config.yaml
n_layer: 9
d_model: 192
n_experts: 16
experts_per_token: 4
d_expert: 64
d_shared_expert: 0
activation: "squared_reglu"
moe_layers: [1, 3, 5, 7]
router_score: "softmax"
normalize_top_k: false
routed_scale: 2.0
balance_loss: 0.0183
balance_bias: false
router_z_loss: 0.001
init_std_router: 0.0119
lr_router: 0.00108
n_head: 6
n_kv_head: 1
head_dim: 32
vocab_size: 8192
norm: "rmsnorm"
norm_place: "pre"
norm_eps: 1e-05
positions: "rope"
rope_base: 10000.0
rope_fraction: 0.5
qk_norm: true
attn_scale: 0.177
tie_embeddings: false
parallel_block: false
init: "normal"
init_std_qkv: 0.0276
init_std_o: 0.0
init_std_up: 0.0276
init_std_down: 0.0
init_mimetic: 0.5
optimizer: "soap_variant"
lr: 0.00584
beta1: 0.95
beta2: 0.95
weight_decay: 0.06
lr_head: 0.0288
warmup_steps: 50
schedule: "wsd"
decay_fraction: 0.419
decay_shape: "linear"
final_lr_fraction: 0.0
batch_tokens: [65536, 131072, 262144, 524288]
seq_len: 1024
doc_mask: true
train_tokens: 491600000
steps: 2786
dataset: "wikipedia_en"
Below are experts of layer 5 (counted from 0) of a mixture-of-experts language model. Rows are named router (the router's row for the expert), down (a neuron's output weights, with its number) and show model dimensions 0-191. Each number is 500 + 40 x the weight over its row's rms, rounded and kept within 0 to 999. Numbers have three digits each.
Before each expert's rows: "raises" lists some tokens whose logits its average output raises strongly, later layers aside. This comes from a sample of Wikipedia text that the model never trained on.

# expert 11
raises: "-", "'", "s", " ", ",", " and"
router:525520545480479567452497464564523449458568543449472510539448535556476561475509518488540445447465445478533498438523528472563499526418514494508504440529519535523453567547518555448513458471466501536499591508473443527455513455500526513505438446517548472481492513546580447480538515498440580590534499502543512553514480515461509499437453552544506501549485504439508460533481470519549533522538484491544496579480484471481430555570488518568535518533570511487516536485423486509477462538536562446482439531465484504494491510504485575517467528438570539495460481566494466472491553410546514424
down4:513430440520446496558488476462489443475522514575559500491469439520487520478510451423513522479578461538502454517502447520514495556528444509539435499470497510490540506428540534518464482469548465498432457508546509547397440506568578548448507522485506532447394498498434440460483493506430583534462485453584457546447516502487475405532543532506511516451476473498437530503477530459481501520523460548493536510451510520544454460477525445464515532513582464489478466464493490527551511468453448515522526499496432498499485491511595464483467523651486504520510483483503504537483460465456517506
down5:525504520449507509556437539482527475495559543592501580512473475463620550530521533466564506512480537421441528469511528520536493499418521502559529488527531485459506473506510494519476555515455521479495567538496475472539553529507503484530484446515472495466470541530552509539451531498449512408578517502531515565554494506537558520505440502470517543457448497500581433468497480533526450443478520460492520475540468583469457472482549535587495543473559546454425484463467504504474508484542558491511549473492517466487415543479516576454547474424554603440522447483528513477468470483557488538
down6:535490513515493453490476512498517481565535528508479399494459480529510447519480511536478459454436543574520532520527586478533517457465543506514483380515501383499462495465558551536516435546532462557425498537499512544528485423507524586473484502554526468477444510492520431471453495461500508514446547526472522544499495475516487456529542469477414552510494546560538554524485473524464556546486573514510505517502528484520539400473524462532543448562456455516490552487475439500549526460534435467475510512476486535477438509497556406532481556570519486546533492527576484489538479506452466423
down7:557509473493542514497459482514470528492538500567548506480540559431500551552471483578513527489494466423519560474562446494526483506511457550515515511502495533455505451489488532463469483480538493508380503509565493561516512488481520540617491484483461541553475476504448519491478384499536498558443575520486507415482521514482552436455470486463545443432494495471501457486499413435499532550497509483486524488537511460495534573411457510524493579514458503589571515504429488482548588454522475532545577495559498477535521519546526488475516450466483504497500501460465476519436527515429436526
down8:439499515495502486506538510522556518503511401484479404484459532454514449491521474452449475489436494535512509481532498497409562495481477526518502553494466439512520471431536484464540500494485580514482486438466464520580475391501430478570518489525475462484521507437573428474552484508543494457452482529471446504530471463503513458541487538539491575467508541528499473463504540535508511449572447580541520480493425507492505455460511500401547440473523526526476541599525489528501579552466567502491554485489508454517543510509521468531520495579503540500443485507462489527599473460492514605
down9:535476491521485483557507442466551495471432490565479593482484461551526548462494488519471515529490498486500551513538542521548457559479470514525508485375448562482520527457498534522458432582530526477525479553491528499509469481448468581436543517513558529485519489560521577442506541536467539534526438510466503525594463530520570498569512500443542541437480549503503479412542590525509507494538419537456469551519463476479495485460559421531475512503523477497468510446513514517487466571574480553513490484503478503527476467443480466535407483511522490462531502487549497468430402531503447534
down10:435486439545452468524533467489457469581466507497462502484495501399515527523494526546495471562550489541540505479509471483549552490597419499495404510506521473546503518522495503518488497435547520541459484428457451501537535507579491484463528519556476489595528489444511468479563490445455420495493513627505471556511529524508525507496552566468526536511518511490439482569431413478548588538489514507470559514466430553509485508419453502494444512493523447510513502447489486520491513435480533572469483494536483443520478613528509489469503486526474510533435517521543456546485484463487491449

# expert 12
raises: " ", " the", " a"
router:513570528525447528497513510525488473501504547496416528516542496528405529518468526465513464438474414500550583464508537489511472521493519450520455514523523523525507445471530519510550488420455497511549568536432470534469465454456538517579471465477516520473482560550511458424545581538468483535533463435537524489489463557444506556463443556532520537518472417497467477517500533493528510542534462447531474527478534623413478523539468531530529535531493500471534519477411553502475447549534539430456478544469497537582540557443450529488506531447516497439496478518552460496433545499473537487
down12:559521541444524558564559485513541541464423500502542566510469559510584494513507500479491515560491478537486464452474523474491444475546487464529550513443473457474515497540481512516474507584443478472471509507523515456461448554511422515513412512469482531482532528546605567462494510520461547455502518517562558446512481511544569525450488517496499507502580538422467497432463517529525563520424496566478460505536401501493448470451503565463491463460611477421526514546459528533557536495539522540495452522495481561516493479521526539481534401471534509472487543501518541463471477434461519488
down13:469508474483529514503521498447422450434546509471497434465524533523512586458495485473524489550440463480461543538473512430434465525479423521476499492537473562513538553517457515513435490412478478538563429464441488468495516545544523471526590444537546468449498456492537466412514521545498518475441432479485493480540461585535488474551512535583438487486517478495471427451534502461504544489532493526418514474521521478493457386455476511517542567444531478458428493463487524570430531537433544452509505494479450526487447492525511515487515549460486537450484481520451445441497531467505519542
down14:474474471502472523564483547537526536459449444468513524477413539506477504492558479415495471509449497412515537549482497423525428493502532506509500559551475453491474483502538537481493518477465502481536476516485467493450493514497551598547536541501524530547473528478511479526532493469535580462520504545561533490377519467473441579506511443508536538523486536472471509519512440457572505503524518468496408480498509519508529513565422536487529506510503429456527491489525450453539467474428453532507433534499530536494456344486468495537500549490566526541503585561508551530543493471573508442
down15:459477541478560519570427514514508584476423480512501492511561509456581452476522501446479535430518501483423424513504454512599540494553519494474446494439547461457530460478453531489442435499497578459520512496540477456510554501469527512474444428437545550437539528536528501541511430572412483454477500516559564540489493523494558486473500521459507460511433506436516506460499503445476517500473479517486488460453424439474491555429563483519562507533484534547432537552523546524522522513494520478515563577509490482549450514500496477388522548527509502442547539506508510479499543505484483516
down16:541568470478565470466501540461479452538461529584488542465506527517503521528476548489475552450514499441571519506493536486474439434515551542466491485478567493484516562511477439511520448524518461515469586498528440494558505460453451390405489519483517493456447503560508478482516511514506493454414550495434513443545514551564557517546487503511506440508517512596552505536538497511495472414484424518516466521546513423476513528517530518497452521490410490479543484458513556585461586499479485514476543531525503563485413498503514425521494427533537528468511523474512496485473483488503606505
down17:513548530492489520447494458539566469524485524475521462549515522417494580462468510489526562529505493573532517471506459525513544389473447489572429531503551486569513484362453530472418502490498468448506555500505458493505549493517510392446541518470502490522538446446474559530537464504480423469473521494448462569538467461531536493499499582493525517520521464543512488447514478487475541567619475491454516460493447543507498490475508513556494558542560478551482498531563545487440487481552494451481488553515511528455524570531485491496527482547479502473520595504464464489478525447525528565
down18:450469496446502503506459570516464512519504469473505539518540465501479445555473483466531511439524537558481517468457526494467514481528520476426488485543510507519562520542463537485455501638525515525506549542490487518533527499513469413476518466513507471498534539505582494450478554490461537558516534485423425532537520464475489422544486506484467508426445621538531500510503544465543542556500482518482514558629501479493467479499620493516494433473438524511534471528472445514549476511416559537509524499498475524428546507493545494478520535544484513534453391530541490485471425463445541519

# expert 13
raises: "==", "op", "1"
router:527488506527466499455512559537597476477526526477515500495503548502504537487433509390503500490478507475580538458526555489542405593447567458525492464539591502596487468504531569522507480436404529539508464540507466586470441492476550511488491451447540544429468461530544504466549479456501482519578413467517537527485483537511486504490454508521565526506509496479457466553445559551527528535506501406512501444527508560464458440507461471559490507513562536412492503445473538496452482473509493450462503544463523476496513564497464514482515535453545523460435514521520513476478523502431484469
down26:435435475466482416509416499562448461487433474556455546469525528504462519532467397460499417519542551501486508418492489478477457553543484459472544557490514499498507471488474486505489560496442545523554592532530444534503501464519549521475513582476532501540499461500519520502493517513493480486508511503421512535456479470557529501563502534477543499458533489524424468547463524451469481472461485482461484487507520518395524494484448443441504556459416541540477423544423511435545505493433473444502556521565572516447506499466534493504537402507524509475438522468492492551514522496481410490
down27:502508446491485488475545472574569492481464558534490448501424483524530499436497454467558573563541466524524486490502519449529479554571452447476476527512568491493489431518533513501536450529497514536496444478452452545429512478575445483455509462471474551494514498474473415515502511518525479476507515508474490497535564449563496459481530599562582444438506446489462526457496514564610478526492493517514508533532440471449548495552549532525548450459514495485474487515526551466537471486548523465513524513444540428487433536570529454449453505480534511545486491470394454449424500540556463529
down28:538501475472498439557503444550480591548420528571557453429516530448387495555532490493505498525452534499536497492499492507606546485489491526543501533472440511515535506444528510530472483522499486502363507500527476467503538593513479493491514522546517514557504478513484514633440562547511597505525560500502506487504484441511488507544498453565550478445532501545509525500434507563499513521461511531487561441496530492474516527462507513482533542520469494488535513428542501512431543474432534492443540534494500532482478496466508512418476468472482502536551496489397459452477529563572502535
down29:444503478525481496530486425513459530538462465487537534474540555417521508472444494502524519482461508569477509504469501508505505414552516488541495509503463502556474527529470523421499583488494554496433487452586573463467516448445485526546539554483501563496541531521611596467499460450450436522520500554499445560530427511477494523471585484518528536491533504544482601462500529460480499529465547537459516477485432535469510537409500531538485436519544539518472526540486541525465511493515392492539491518469492516618489463460488564555514457451520510546492518475477497499567472452505529541
down30:476485481488483436431386504522495532485437483528509518549411440504581534428554548527499541487530545430478543540492538564556445523452505473511497442517538406492478515474512473528489523497544458459490472449513479517493495467499594507534530463553497503485480534495384429522484468543460513452502502504527556451420533473491452468532533444535542468516503470454480500489553488494534458513499524453460601483449518460566525471486529484548531476438520505545558568509504428496526565493504414553517470534533504495489562558553470480556507537528485489517496511526450557509513549484461592477
down31:442407469483484441480547503484510505549426465506451506536553481501527442475486546485436456526506563492504478578589422533476500603509577494527481434418461461464510463484546498608493446473554494537483511515577497521484439499522470462473488515500557483481449449418527523502531508404536487426525474457436441460568529501550496535487558452501419498461510487502527534497504546498484523504524520485513430523575536465529523514556531532445465452497499482483518431479513574453545503474521464491479474473555467490554544518453490470529511459543498509513540463448555466487496458496455477565
down32:507444478568500499510473484545492515507506484507506502520421574442534402516514517530542514418520523490415485564462453548523431489474516499541509525458489447449519562467507531478473457518479535520448396461524555501548498454518404486496518563518537565423484559462528501511504583482488581511502489438492526491531439532436491539433497510457452482490458569528493440551530477497492517505476476468526437504498542454548521542584558438519525509481487518557532542492454442492567569504572546542437561511531491508546437520484430533462541568456506543506539505508490491493495544440528506491